{
  "num_hidden_layers": 18,
  "hidden_size": 256,
  "n_experts": 32,
  "experts_per_token": 2,
  "d_expert": 224,
  "d_shared_expert": 0,
  "hidden_act": "tanh_gelu",
  "moe_layers": [2, 3, 4, 5, 6, 7, 8, 9, 10, 11, 12, 13, 14, 15, 16, 17],
  "router_score": "softmax",
  "normalize_top_k": true,
  "routed_scale": 1.0,
  "balance_loss": 0.00225,
  "balance_bias": false,
  "n_groups": 4,
  "groups_per_token": 2,
  "init_std_router": 0.0063,
  "lr_router": 0.000553,
  "vocab_size": 8192,
  "norm": "layernorm",
  "norm_eps": 1e-06,
  "tie_word_embeddings": false,
  "optimizer": "muon_variant",
  "learning_rate": 0.00881,
  "beta1": 0.93,
  "max_grad_norm": 0.5,
  "batch_tokens": 131072,
  "max_seq_len": 512,
  "train_tokens": 513400000,
  "max_steps": 3917,
  "dataset": "wikipedia_en"
}
Below are experts of layer 4 (counted from 0) of a mixture-of-experts language model. Rows are named router (the router's row for the expert), up (a neuron's input weights, with its number) and show model dimensions 0-255. Each number is 500 + 25 x the weight over its row's rms, rounded and kept within 0 to 999. Numbers have three digits each.
After each expert's rows: a language model's description of what the expert responds to. This comes from a sample of Wikipedia text that the model never trained on.

# expert 29
router:519484524470537467534469533498524510460497515477495520485491528526517492480519508518474473464510500489507523504492516484531506474530531480497530504457485508500481484523490550480520486512503511515507497463560463480499541491493475471468556475472469530529459529533486482477514477515494474512508502461502490512504484460528450483490466522469509541528491502459530504482472503575502522520445489445489496524494503492516503459512477509522508528510521559496466564510497488499506532460431500476511507490478511488485458517494514517528453526536551485506486466513527507495490448539506515481472557467480516500536469530524496485475488500511499503472496494467502542481525470488498507529494508488491480500502467512510529522530497528499487486485534505518500461467574498484480500497473497
up0:487490505529514501474513477503530513565502518509521470523506479513547480520510465490474489484496488547525513449506539515496484500502522520511517488508493549490508465470477475547484543572469463482537544503528453531491494551485480484501461495508433463489455502459517486468527531509525523470449547473470513479491553489484513465485519494505469484483484506491497526480476546503501458470459456483506494477504489499497548495493555515504479481463482449498532515514489520480474521464472514519467445497470532466522529548493491482517501535497478546523499521484499491451481497479489473493477501491520518488476524499510524473522519507534487473456497487493517521529482516489494463532546497468504530504492510477545518502505492501505521501514509496493481487489496484478502537474485502
Short vowel-heavy pieces like ar, at, i, a, y inside or ending foreign names and words, such as Duisterma(at) and Stej(ar)u.

# expert 6
router:448471500487509499517480508502489500467527473499505481527485543471505513482537469445514532456471471495534458460474511500452523485463485512521447494523495514522469481486505489499515498522477505534489474538508490462543482507539487473532492465475468457474505493533538527559509544489465501451531459480506521498528538485502529470540482473472482475525480570520489488521475453486479475499489509502520514505496499540521533505538457471490458492486512482504505510466486471502477512472520491493525507517508496500538505515497484518474540480521501540525517496517482508515549521495527474519504507550510525532495488519503542533456450510520541479539499517499524484518530528503507498477447506463506460483532489514508497487523501530516487468455478503541469519501495529479498476491504469
up0:502536494505523488464489511482518532483531473468507485535507542490489496507519481514567524526446501509540478531483494551488511515468494501517531466480482491491541470464460480485489518478458552440481544516503509517497512471459512499479516525498544541501508508524504448495506505513480516499495487535507572530495440532477507490501524476514514466503480511485495454560514500492512544505495470509510481513504480484499483539524495474522500525504494522452495539502468497468515500508482510485525518497471490512540510490472445452458461520507496543464477453523557491503493500509520494503489489475504521486473465544504530477460523473529501514492544488488508523480488531495523511532474488501494522499507522511443459456527519507512499485471491488506524516497482499486540533456521516
Function words like to, not, also, into, would, plus the piece o inside words after P or ph, e.g. P-o-et, vet-o.

# expert 0
router:500490471518450512501524463528503483522524553490495483491525529507464479536446482543517487504509524471514496500466475510479517552515541463458526493524544507489483525493567493502524497471519511446505476518555493484449505528505511529472458531525540473486535504527493465493522527468497499519550494488531495537509495496448520455475469519492473465465502503467498487500518519506490459534514536545522474491461498524454470486521494479550514496501501497489534489541496488532524504553511508469479504519464513482495493506517501484511489482488520479495505488523462493473465513518509489511496460529484503498502524486459482549495447520520478526506456495522483516470460517459512504507528493525499515504482470527485523511466478470509485535509464489518537487493514461518533529519464530
up2:529469476485492482516493521528494523477524513520481541494437483467493472490512503462492510535486459522522503478537460518463495514519523507492513520499531470499497480524498472517541502498499551477521484491492535510458496483496490505495504448472482525492518480454495511473550464445505512493474505495518530496478533520515522526517531518514495446536522470505539472539497551514484501538503500470531549520497457499508516467527517535492474494486502460488476487501493497480496535452541460516535493504498452477514469506517471461519524499488541520550522492508488513478521449523474507495521557509539469516480476516520504465545479468557440482525497501532542511535521468469524481493499477497505493500525498456492486488503492509506510508522532455503478513444496486474517480496487531
Single capital letters or opening brackets beginning a name or number, in lists, tables, chess notation, e.g. (6), R(ail), K(h1).

# expert 25
router:492510481557503524531511505500501554531480525523510528486498501500504502483530510515493516455493481521524488531519467531527497506530519488458486511571531521486515493529499486499493482527539506527485443559485469544482509504481466493515530477459500525520511526465471511526460512477540536492490449503460516547480519545508543485482515543486480524472526499498449463483472466468468457467497527472484471506533467503552508509505492486504479449487453495495545514512475512496517511465505518526446481486526496450538483540512486508530518457543471510514516496507490495485503503485514463505535494507495471528435493465506483520474495485513467495466514483471520508465471482473535494511485531510504507513498484481519516516503535484528519468474562520509497523493507488484490488503493524
up6:523485535524533489507510477507536502491437496531502448516474492462519513519539551483513484469519493488475435500460517539510469507515498521480489523480472540512516432522495509491526521501498514452497524491492486508517518478525512517508497498497524483514547491512451526518488494492504508474438525500540484491518494520514505470462510494477493525539523500531481479493460478491489502506495481492501501488541495520474532497453540505500516513523480524468514521506547528463535500488499502473494496514501510457447538495478495505497531511515502515526494482476429471512501507476462545476519481537504522492474500472467458497472583512523468531464530529448495517492523540477520499471515494494498498471533508463550536512463472503495491461515524519503491508508513474459494506539511465
Word-piece fragments with b or u inside words and names, such as dou-b-t, reh-ab-ilitate, reb-u-ilt, Cros-by, often in lists.

# expert 7
router:537515497530533523502480493482469530447498479521501519539529494469498455506465493506549512478513515537522457499551445536551511461520516475499513487530491450496534519494490495493523484512489508531494500486484502500539488496499500534502501509510479540487514499495492530476495528505491496500519467447444538486551506519523492503507514497509528521466481478514534490498524556475538500486507544558510519491500504502459498474487493536510489480503496450426520513494531500509477506529516565521512508482528487487480504524496525446484470493467476485481495507508512467495489493529518462545550508507502472505500475499507556458520507479467494494464484529512502488481476501505490441470472499474529496425476479494534525474475483510495506525475530496520539473500497549526506506483471510
up1:490480479494499533538508478493493531499544491495479476579497516514458479467443468530523542530522495536514485514553501519538477502484477454496474511571482511503483491501489510493479508555533483452450530532534492489494491483438479482541489518496520541493492502502503488491484526500501516474495504471475515502486497503500458505471489517513466493471520493482509489468523517489518483543493508509507470481484531523491527477531496527549519457483500513509510484523505472501558517552469506510451495509509518469501483553526496498494524492471504506514501493498523492472533523521452467528512476474529527484517452435498528491531494484498549482496471520469469444509517529507490483509471496511536537483511485489496517525502451532522492518498517473507503533551478519450507512479490486
Verb stems and past-tense verbs that follow was, is, to, or were, such as incorpor(ated), began, served, moved, used, plus some commas.

# expert 22
router:496499470519491508481458530495493496521500505517526486480493502525532519500441500508505483541502528497456484509546489538485437538488440458440468508471500511489546496474500490529514501468448488459520472456467479496476489512513498506536522545491497524493514498523480514515483511493493511508487503542486521518502544569490505470461465449484521519535509489520511481511515500475529546530509484518474479484548465517478498510535507510475533469507483529481472469545536518478484481487528506522477512457517454523469474501490506503490486523488531500521484486463447508498490506466496508535512506513523518464505550506473509538494530517551493490511513530489488498570543515499456517496509490484493522468493463498488467483518492493452511476492502508481517534538513477468539497514455482
up3:521497514505500480545455509485521496502466502537492516483533503539517470518548485492534447542530517486536490497512496451474505506526498511492452472560469499492520529505464477560457519459481515525503524471459481473455502474525470492467511491474506501498536486504544471506506480477504500506515477527484510490502519496475528517472479514487434493490468513534560495531503499478504490496535507495498520514542503509498511523462559426499502493473526503522502549544499467453496514525522502482485464486475516538514517523499505509534461491484519483458512523502518461521498548516504510509531470466531510503517509518487492506467538519537490492480515526449465473466490479523455509476482541511521511508525495545502488461505524503505521498470487488506511460476529472487516480483464513
Line breaks and == heading markers in wiki layout, plus section-title words such as Career statistics, See, Location, Born.

# expert 17
router:532486535490502537473507476469449459518491486445465481496490529488481497516527471478522469524529523529444522506506478552505502462509517523547492514491523510497524521499506526481502507545492513473528522544434511465491521471461460523486492483496500528507464523497458495499497562468464518503482518554476487480514492530497512523549485514469509474480464534496469523502498530543507461509481460523514528502521461481473527513480532532510520564534536565504480468480495471493511558488495500480495511528498526517480460506497502468491492513513474498493529503477486512500487501526530503476525492484446519543478524488466481512472466491513532504564512544496509503471502472484522495487471469526463488486490491462482484532524546511505494497520493495491518513493493491501476480539506486
up0:483537466540490494523517497475557489434478511487531470477486509482509524510516532521485483555525513515446481504499500469511459483507476501531507572490512466549508477551533544516476501474514499471512499491512496528515524492479480521510493515531565463505500479476503516456502531503503510550508496524500478536504501488517534508523438476511512500500469446500487477462524485505538483460480511507491525496499554510447517505524541516469478491542478525505498508475524468457518531520490514469478476536499530502506496529522506508498522518499476505488485535498457503516500518477471495541536509469495480470467490513500501522461511519539517477474510525463455464510455460465512508457526494519471500488520518456472504489506490487486498515504489507501489489466434485530527486497483526
Short internal or final word pieces, mostly s, also c, l, p, el, le, often after In- prefixes, as in In(s)ane and strike(outs).

# expert 30
router:517492471469487452524527483516513544483504478503466506492557514536509515529516485559497457502503478513500488482509539515507467499456541542519440518497477513502484494508480481486519541479504504535514473455472507498503524469494502475483494498529465460491487500499518512460504507536511488512477502492532500517515508565482458540516484453567530490501463504513473491448540481523480500486470514490482489510476522498485483532516519521482506480476512503497545457476465491485489435531526477525510509504527534539519477499534465513462541514485467533458508501517462519524498554476507527545534457535513487529514513516480461457481525476509456487523497510500519516483482436493495483446508483484495473498526498514480523497505518523527518482498474502499513511532510487511498523488551490
up1:471456430507466490505476515531481492511500515503478472524513521506475519539494497500460523489480513493509493494464534491492474481482474466488489477522487549488506456503501508480516484519498524469472551493542495514522512492521496480537527496491479469537500517507491532513522500499474460529521492520541482521490507472514477474528465481521493483488474516483487467533562507515533474514500453479505578510501557471531469478502510516502455503495468469467501479436465512482514516487516505467505531552499504514533512483483476517498527491522492515497541484481497506536494488487474496490520461539497494469532480500521566507460509540513505511484466514541487505495526516539458497497479515524529494487502469530472507545514448518507523515454508469540493527493573505482527513523526458
Word pieces following a capital initial L, C or M, mostly in surnames, e.g. L-er-oy, C-oul-ter, M-ult-iple.

# expert 1
router:518493482532481494511498492484493521519471477494492495482495455465515545537469488479491534462501501480516503501479525532528485515504478531509507580479513481512502479513496504520472545462541477478467506521492471476528512475530529532483498553480464469497466487511526476452507540499546522520476489504481518508469502465510547514458507464522484472507500507511552538531521454480495512475474442506514503501531492500471488494487498500490478528511535482474545473537501469462474515526440496509502492500481527488500496536511494545482508506540476479485448529463458477496480503464447536545470513489481502480474520486521528481521483509492481466520487510492512563530481474462498502530469456477461467532500528515525523490512523543522502496527511503538502486504469525523489499505511461
up0:524528512489500506465472543464485535526466499523488520434525504519523496475515513496506548504476507494483497473482501564444480481488498507534516505472508488518490539478510481486492526540523479489496482468515483497482508482480475485514447496516493460509537479513515490508540522505529460501506483545516498504478546515507535504488474483505514488488510452473442461536504500547457527499503465489502459499519481475457508496488501554473515537534477497502535481523512516524504521452495501489470506519496513476505490469470517542507509526472476498482578525544477533500463498528501514466481453474455478478487476493464507524491496524481519495537511523506508497510540481520504494506504458525487484500527559500445494491497489540452543499499521552491497522517491504505523557482510484
Determiners and auxiliary verbs in running prose, mostly after of, in, or a full stop, such as the, a, was, is, his.

# expert 20
router:526508513471508511515505513497474513515515501547510500527495503491517529517485476496522549456507474479458551472505478550479456475457479519473487478559514446499493489499488484518439484457464488495495471498506511494509519466491481525508491546511504462514529524435521494526521514500440519521537491480515504477518499510506493488485486489568485527522503510495544512487505474490502529477494508486522520499492503482497488514572505520526478485531492543524528503507514537517509515495466476498529497518471550482508521496478472515512505482535544537492511487520520449558506479521489517517481511455544494468482502528518512485504530534546487549450503497478465485509480481514508486477506494512433512429489503542484508517466519527504491496482500491482546491505530466491487543477522503
up2:516540498482492480499467482508505443503480492477547509473499492541492478527493536469481502539539495453469428508517488523493483545507454468470487496503503535480508521481468522502459467470478488514531528475485503495478528523492486520514527502504476418523513461447452509495477491518461527447485469487529537522516497491537497484479461500505488511516546520548504473473465505505509497540497477516475489502482521496539560538504564498497498472464521484493512502518523508477508509477514487482529485525520507513498472513489559503527479480524511517533452529498510520473505517483512484481528494515515524459498550515511515501471462494545518538510476490503470475469502491504519505479517517497487482478492520522481499564522495521517481500472500487478462532468528524532530482526508468
First digits of numbers after a space, in years, coordinates, chess moves and table figures, such as (1)897, (4)00, Qe(6).

# expert 31
router:473542466499461509489490472508503514496487517525516483520438536507474497485512570479497490485499543499516496510512518507525533513469505456451514496492490439493464537509478472506531492486515458509474538499530466476517467482496428444470463511533525479492466481472477490510502530523460526501466495480535502499500504495527479497504489492528495492529521485483516498508496485456575520477488467523495496527501458508431520465470508493493501505495496483530488507508541513513511495498522556549464487517487494493479537482469499516497518488506584520533478515543499497543485503536482524502505477516502498450482464482520482515469539503474478493500461502482486511460535490533507521508548533498501511508511537498482507517506511479471476527526482494526489517481521514522537529496454489
up5:482512462465506496545490523470509560549544508541473506492480508506481486480494540512501481548499480553504502525503533492530487475502497501494500496500518497458486517515471517515512515508504467537448514468503553482483453494532498483482509539499527492535496553502470493521498498470498492509504492496513507473518483526514486525512538536482534493497461495516478505533495480529514512535478537536500500499521499524505490491509497560528469511451514524489469517480535464513489452520448504480550489496495472480456481553509529519438497487539514494473477484506530473503476461506499481523494502486514503511488507493524441458541451491501504520454495496476467548463487488507479516502467492485503532467488539518524533461471512503441484495486487479552487541515525496495532513469460503
Head nouns and noun suffixes following the or a, such as University, Committee, government, and -ism and -ation endings.

# expert 23
router:493480496490484479476524530497505543488485484452520504492499512508519526510527521501522518499528484452537514536471556481493496512529486502562514487485521468525486516495481517464530512491504504514496532469497523485493515550517494502477510466525477504506495501503510538481514494512488498533438469514519523514479411509524534480515468547523527447490515516530475448490472531478473485510525488494499508516486486524564477515519534445472493516535490511517475501544485499479466526497481517467482537489496469519511488512444502464522506497495507510522537464487510482529500481480472474504454458505508492522497492466501513513543527509477495504498523523523536465481494482521542491501453495510458522482460487487484449483476500536555520571519486487487501508494534497496474565513509473
up1:497555493505467472497488469468512485508452484552524477472546493515488529549498532496513479539475508532498499508537532497514485505495524518490505512514464542481496481507501491505474490490522480460477457462535498485513511482510523454498478531494510503476542498506470509551516510491465517482520510484504526522470498516522550485498505507538476506475498561498462471529488502498497485487535518533500522466480502496478533517499492489513485460491487507536512514499544509489507509497547484482512525527524470545497541514481509497509513507468486498488498552444486478491516444513510527486474514468515456476465429452463531525565504496469525463448522506506531473537490555536488500457521531473505531486525487490515487497510504505519513464498514522474458517445523498492508461473502506
Middle word pieces like is, ia, es and prefixes ex, dis, trans, as in repr(is)al, plus inner digits of years and coordinates.

# expert 16
router:486537481507432495537511456502477504487498479469528483498475513511507488470438492457493475479476478519499443519537503502521516489509506520534529476481468488539480462466545540518498518484454527476474515517510498531480470491498535497494512509519524470491497524532498465521536499495490468499498459468536512486518510494493461519468477518491534464453529499520448488578505479550530513517514434521534483488478503487472557504509554503509485450549505480533548517484542513469544533465455479500522522473516504481528453495502494505499474508545504457537508493526510503492504494500499481485464505481505483510482525480482491492501504489509486476479481493497511491523488511489498553479537487505486468495522522521526491509490517491528475480555487540511537503495494505507537480474512502
up0:460524456520454475517453504529503506532485495508522476513515460517476499483476519513520538492514483517527507512507532484542551481480456517511556521503500462516501498503514549518502512552524470513501526549535530503476471504532469491470501468518472495511525490471494527471485519492528456535538446498451518496535493521509468454478472526471494528500504438472487544537517496506495509521473510496486497475501466488497491477480520517519497519506484507519536516483503491499513493492496502514524474498463522531462491526514541514502483500524518535485497476472432511526477482505514470516506479546488502508456515473471459480508550512507511460518530507468478512521487529451463554494476482523467512479482467526486487508522480499508531511513500491544499560486497535478553474540495489
Year digits after a leading 2 or 1 (2-0-12), en dashes in scores and records (14–9, 6–4), and clause openers that, which, who.

# expert 4
router:464531499507526448502470484480470461547447527522456521508470493484508499505519491513524515537531521511514488495500487488557512487463533504506470530486485490522531494465496455503498486476468487508521543518509503496487493522504472501473505521507578507527524520461485472500457469478478495542493500477457530526543462503515501524504537528457481483528482499480533547489518511481470505507488521511524553532476523503476516471470544484474468488494504488482491494514543521483490481520489510538457476503479495528491530466512516448501477486529539490525477542505526499546507505485515472466485502506503481523533490562503507496441513496488499515484528469532519480511506512492471526535509525524482525516500554476532529459522486467495501474489504470468478498485492526433485499503450482
up2:527479488501517485549502486493489463490535464496523485481484526563490527504523529470473478495496514520550508508475512479503478512530482449514558509504518502488499484511515524515507463480496494491464492479439494470471445476487472521535495495496459536494507472513482514520503537482449469508445547529542517523520493460451508493522434471481493519476513537492487509457520469505509516473527510466510501469512498445527502488497506501545508510549479532503557460571536511517498524475502468517505515522476480492502501496539532474546531472550524493533511495501441477530477526493496517472520500535459498471489459503511486513529492503507500505498497522474509501527486560517478492461505511523476481499515523518514474481471466484525498494487469510534487522485499506513519504503512507
Final suffix pieces of derived words in prose, especially adjective and participle endings such as -ated, -ical, -ized, -ial, plus released, published.

# expert 21
router:509500494506445467518500494513492489502511475503442533511496494483488526493514537487519493537521485486490501460503508481500494533526469497471452452487519515518531486510461564503503490512465526475516488529528505523504511551468539514526472537534498543505518532488525474431486493505489468464546513559463500475494479486501492489511516495493503493539481474470500489530498491499510489464499498478491512497512548534533497460476494490480508520484546514515472475501517480516554502570468458537511445482476486482503495528478457435499475511451549487530488438490483505517467502479484493496478496487504495486479531495505528515516509495480516517482491504511475511522531483475456500501503494497537459532481505478488530515513506472524545543527494449497474487518515552494497473505546479
up4:525531508558515507497484496472489500497514470505471486511499515541498495527499490465516524484512467515516501484479495507436453506506534482482543470512510478516525502449448492489507485519478534476497500478494495523509463480421511486463529498506477504504509503492453492489472526480529501517550510501501499497544461498473536527495521473459533535557454512501485499501483487524509478500511564505511489482483505473547477503515477559471508516434530485530496520500449516508502526484493486509472512498537453550469497490540511482514500502526493538526478484492467438554521505489533480500471523529510517482507489477494518510485488492500485451509497523513501516464486504471548496529521541488498492476521474488524501491473562497523494470537496531500491478459495459514488491511492559
The preposition in, as, colons and list dashes, plus nationality and country words, e.g. Ind-ian, New, United, South.

# expert 9
router:480506478476535489484486511500517494516546522550530497474537483532499482528439516537516539504530489471498506474550479474544499570460485529498471484508453481516540536511514515469472461533516554521492515494510471519550431507510488519503520521489538510488503472488498494519490481494523510502501501502495491489484479502500481468466498507498521519460514502496499505485502532509563529483520491484489489547513517498490521493515504464462487470452475544534491461484482459518557468527504524495512454458473544483492505513509502533497531486487446507504516497512485524461516496481482495486491464535514524475511528484531468486520501486489509513532485518513468536494481503494468486524462524487497516477447431514502507528483525479486485496510454505498497508448495521521535558518494488
up0:514477533503496537501517489547486479469520511537508494519515488506518480522442514513512479520549445494498475510520486534475528526469443521508494531517488517496529490505538506505498483514524529542469493547505448475490501499477516485486488568527493551474497526494477456521506522466487488540482513513487507529522463491455516520495478500458448509477492502525506525542524477510507528521491474498535476502469477506510488465508516477487508568513477491518507535517561491470533506481443510521517479555510522507500456515489492527487511490500531496483484456490489438449491465454530508492472507472483552498518507498478479504487467499489545518504494548507506516523498475495508478504468531560483524497509465487493474529510524468482488500542446479493495490509501500487508524475481489
First pieces of capitalized proper nouns starting a table cell or list item, e.g. Sun-idhi, Gu, Man, Sh, San.

# expert 5
router:526506480511453521578502521519494461526506491476503504534542465523496497538478486518501542517483501527437521482511529467498505545530519489453477522544467523492473518514516541463502478457491508473492489471527513499513506447486505490474510473523492525474524453523479477477530498478515501530544534522477494522487478543485485509491508471495502487473480516508495561491502485514513520469523522500491478499521461476527506475478541546518488508452484536523517493469492484503480483503509489514540494534476513445537473478519503503531523516486499513470514511452513518482467442500488487489542497509451523466478454489524505482523503495499488425467491521508502489520546504497514472523500456507517554513499519502524497501479515495466497517499515509472454516530482474505520489532542462
up3:482528474524561488522469521489519529463537456507503504466473532487514517469474510500558504470457506504456532525474522482526482543518529477478493530535474515502500483498460460483485524558523466439503484502515474497499475503490488528491508513503466461521555507513474492487476508509488478488504474532499465545500520544507475464489486490528489466533453516488539512551513493502493502531513492529503524490522505487517476507479459477542490457493472493471533540490472466496527519457494490531515514514458461475456480496513494533501491507489516488520486464495541520488471471494483518499473466492495536489493494529486436525480537478538490537528513505529487513507483488512511509519463466532470542531488469539553515497501510530496480496520505500518461493457534517461492516505495486
Word-start pieces like St, Dr, Tr, s(aint), and digits in table cells, durations and certifications, such as 3:31 and 5× Platinum.

# expert 3
router:489509524508530470531515507518553532497523537457499544534489493521477449527484525479515507487508527479490494517459507487550467473504484530540492487521537482441508447493471536474523507512525511537500485498508493514519523517486508520516496488536481488521526464507500523537462478536523503484499520524500558494510503500461488529541526415501496443461518481506535453490466516501502523506502487503512527527496506500499470520486542504549461512461507458542503490528444549511514493486482457463473515504502477504456530490497543495501511484489497493480523505513523521489479462471493467489482533468526449511511540510509512520483551467506512499467493503496482490469499496471535509458523532542491466484504485496511475523522478507480474491509450456519513507493472481477514513517483494
up2:487491509445541540507484474503510541533491462520479426534481472459497510501537539472501539467511467531471514487457524489483430509492458500493496507504553472493508506509504498496512456487510527498547543506518444505476518458504497513540509488479483522488502534503501577507480508495559516505488495553447512504489523503534495544509504489524487471522511469486476493497489550539488516510475550499512522507509499536506491507526461472517463535529464529487527460470526514514461495473506462474527490505477510537500527483482467497501479444524533468501496496504504487474503517516489501511483509486517482476496517489471507489507480488512538507542500475499541509473565501478468519494480467529482476542489516499489479510523500531494493515528486478506543500476472518475500519520517501
Sentence-final periods and initial periods, plus common male first names in credits and lists, e.g. Arthur I., John, Richard.

# expert 19
router:480457520498555506487490492521487458522490493455508504466448478477517520489492505511442494524505536500531544503493475521459520478508492513516512504508503457538475502477473524477465498526490494537498500489513460457484547494472496482546500515493532507502538507532503500479532508474488515465501496493514533483483478538522456520515502474539521494516500479479485537504552538490469496481496531490521444495527523493491533516507492489493502495461505485473534509483556465508541532519516531506523445470521472476464430460534502471523514483508535479468514529476512551458483503495529500496535489557476538497520512473505513446448488511496530516473489463466501518499493538540511497501485509539457502512524483491465522502489482488544524527474528464504503503478468502531490504508506496
up2:493523471536529522490494485467499537506517566523522515511471509499467518498502475506541561502513557532524514470460568488485510514486499471473493475473503489555477465480467499504448466540485504480476465518499460483520495467478498467531515497458517518474487506526479488464510506477450474515502476567487500508428494473465510516485544526532516498497535468487510503507477516518490510527505504499495517514491470494499540472505488492518472482493538483482523501478497515565455516514496487526499480522505498493484453515490497485515508488506499527516483504509511510489480513497485511474502520515524459469479537456564487491502487543508546478482503481526484477509473477522497513530521498573492507542514454491493474509493451468504518468465447492497529524488492491492479483511490456
Month names and their completions in dates, such as August, May, Aug-ust, and year digits in date lists.

# expert 2
router:484512512519474498489526483503481444509537514498507489536521483508509542550492503513507498470474523491455525451542563514516528488496491522518485533547512511525554499491528506486529517477478506481510551485515474477472483522523459545496472495537509498516491476495468507478481472452505513498489496519547482479518521501485500488522463504480488535458458461504563495490497469531564488529488469491523501466521478508516473496514498494526516516478484509477510496483469472467515480476517498510473475533506513508520546507471544466484536472506470503485527518531540491528531505472524494501499491543477491487518479451508496498497487540485519499522514515546475524502442487526511481507444441504503494495511482482519506547484459484477496445501502488543491543497477442492474491538491478
up2:511490497464501548532510473510486467572523494490519508518526491496474500470454542467511521482501516514499525512496541494488474542554483508538448522489495547497509491524460529535512482502486527422498519527497506490459478488544516480518481479447493464500494529489532484532513482479524509523498504515540506504494523519510487492481467430492519514512487485498534480479480484510520484587495502509521475517515540528503433463512532477475508497471464504542499500537499448493492471490550502488481467467509478525509477513489528489510488531503492539511538484495490454500492495474485510486540487503538509507501454511479468512493484505497490501456554492529454498493524482518477521513495470454495518440522499522523481517505491512499509495507478516526494529534485487478549492492498502
First piece of a multi-token word, often a short consonant fragment after the or a, such as cr(ucial), pan(el), comp(ound).

# expert 28
router:506490490451503536497508472529534485498553483494483500572506502482494467488499492515489528513462503486469531520479491445503525464476506496484498503494502536518480474501512515528435523499499477461507528460513545523432487527501509483524485487491499462507472502509498493516492505524502527518497526506545476517485508471531532526486497460476478493534470497534493482495517500513523521512479477480521506512507493507545519477493496515454497499440465521485481523512474483488463513499529502503524512569528534532502526494512511512472485485462462519474475502518486514527523536448472561485473501470470520451489528486503463532536469463491516501489508495538534456518512493439492506509523477485482470506481517525495468519450509498452477523503508546501512469507494503565534502496554511
up1:488507525523487508501517525500542481481530545460463523500476508471559519519526505492512509506522488531535515470526485489490520553507508500517462508468545486474517515519519550486492516513518534531491497565526513461468531495477492510498493540518511525463503483462452488474562493498480494512498451542450521490470528547509491494492514498510482553478508507487524525503530486441512494486512449508552514517494488455468460504515451544512534487510506454511493531494491478500516494529487512541490495493519544527477506491524486491472503489493506529514515503457478487519479486479508542496526484465501517469476491558509484497479463521487471489522510517480494520476500483491477469493508493535481449513463478499493508515522491507466510493535495471509432521471458493498489438502543510
Prepositions and have-forms in prose, such as in, with, on, had, has, and sentence-initial In or On before dates.

# expert 11
router:538486501518503515503490495477491501453522492565456507522482470481477518483517512495493486534498504480524486500515527450468442474458473478512533484460478478527493478498524538530526481484504474525524505449502511507535493477503515491492503489483496501536465476504536478519528447514531504503495511501490485499493459483535490532481523518532474490484524485471495478483497517511473511502512509510518527473496519571542498504489456519491481474527496469556471523505508548505473502484516465448481483479487489498497535496538480506531447535465499521535496536505531474479532465554532526455497494508548489507540511518459472520538499531473515494488524499510528461447499524533510461471521480478528459530494493549512492450506471512512520522494513513477470504527532534513511491480459502
up1:514490460507509494519485502502524497493484548535482504485504501489505490476485485475488519484514500464498486447535482515505481528444508539512533533479496483501490496521523512494535486503526501561482552522532448507499491522486534499488515499456481509538525491524489513500564494487492502496525472491515504553509482515494503493548483484466511489440517507502460480523575506550519519519509451509503502534536491512504504525465464482499528501503519563511476483505474512529490493541490483520544462519534554482484468503502513475502518487493487483474446431490508492531472525550474490469514489490485502505496535481479455479468480487530525526476477453461527541484501520540483500475490480447489512499478490522473497482486483535510527543499467509499541486517484550494466516484502498
Closing parentheses and brackets after titles or years, and final name or word pieces like -ion, -son, -ina, as in Lewist(on).

# expert 18
router:462520507534524497510494491518504508506536508489518497446454531483497506473533496510488484485516450528523511489447510518491526523481490529516493503491492452464494499528531487502469534540500493472462466516549580520495497463484419521527483488474492527506530490512507489505467467488463496526519499488513490473534500493493538427546483518519459512520491463527506509513500488529485509486482502507499505539477485490488471497481497517489501504477496483561467461499509532524499476527505525492531496479523552495472515515503556491436539508487533486473481478488524558550501531477489492467538495490495464494481507442517519512507544506496526522510530501478472502464532500496470453501496506494530490518479505485517489531505497468507452481491509507517506450520500504509487446504519468
up4:521450533503509561510485507509497533468461486456499478514519524552498472532536516477517499478515479541519462500483442539464515498524504500473536529513495483530463490496544475506549468519501507477457509481521510512527443505514484509460465502548521501529507508495511456501524502519508521505506501478487529529532527506471468447461498454519500470502476483453532518498503502474492491526494555514455471489507513540524495499520494512531528486474479513540467476477530503518498508536525515518491473468522515537506468454480478513482506536497473477506494471488477493530465507511522494552485461457485547509486487526512545494530497525512491518483513517524482475483537480514453486518483507480547493506503437521506507477522510519470499512533479494513528507468490478459509541468498498
Everyday nouns and place-name completions like people, death, back, days, States, Kingdom, and pieces after A or O.

# expert 14
router:477486529465517464491555461484488488521512495519504534515491494498510499472499512458487456508533492487483482537479447480499503511482497533508530518510472498444506524522504508493503469488547486461505516513503553493484440494454506538468535511493520495474516511492500453513496482491501550535495471497514457480481469463440553520541488483519478509509554479514497476516487539458503489483477519512479552518510533511446476496527491507532515496552495493524518531496555527539480536471519506462473513574473476505499488469501509520467494513477489485504536515493485463467504515504539488510462528500473501510501475472550508507513458512510500516471511518511484489499469489522512537554466509504489469482525490492476529512508498503494532490474477534471486493466464495469527491487468538
up1:495453503517466526474559486503550469502553512495450481530519514489491518463487512478495521476500470527520537515480517514484433511498519502508518475513551518471487507537525456526500534517465509500502535503532479463505508459535533498478508491492510492494506485504469510481504525526491525554501499514502491486479478501504452504463514472528472470481513496510509457509514506524506471479496485515542509497498519539462549483508461511483502504509529531517505549545543458495511510490509525484506488502490488494495518423524482533445476506506502495462536510463453502478511497468492490503513469501436484481498488497480528476502524522521522512472532496481498473489464483467522513532503500500509512473493518471479546551529503500529503480496444533537541492452472487460515509490538454
Digits deep inside numbers, years and populations, such as 197(4) and 16,03(7), plus mid-word v-pieces like har(v)est and Hur(v)itz.

# expert 10
router:515521498511501487521512526509470520497526503484468483502485509497444490539512533482509507506511496519515506496487524491465475503502515514523461500499490527469499496513461494519471509495504508504459507496542475506493484518512527460542463453495498513465473469520527484519517479509448520485490490508457462509560531536522496479527541527449489523500509520506527488559473449506488473487515508476488482457556524496473489505483518528517541487479508503498516510536465525496467537474456544503498509516510487454500530478513467519534493529532458471474463490450524481458460528481472521490528510442538473515493504491426518479521523515504464505504513499525493517532496508521523525514479538479483497497500544527460506479485495500447518513491512513524513489478551492473557510533549529
up2:537472460499496477482487501507506471511466552524482477526526538471508482472527534503468482524479494542529492494491479472479476510521469500554538530506519523471473534493498487515558511486501500470548498477481496487473485435489484442496494557505477561492477480499526488499506500529527522479503530531519542514521501460493488521520514526520511495501492510471495556526512514540484492560501500435484500529528518503461498459440500508478501507540498474498507514442532462472508529485488488503494503494496500489475478560529526518453479503544497471502540537509551516459493460520537479487478500478501494473493495480478498513509507511477485510487495448495517503499523486485517483516489532537531465470501483477477494513490496506511498492478538489481491549495500537480530489484455472
Pipe separators between cells in wiki tables of results, votes, and statistics, plus semicolons, slashes, and the agent marker by.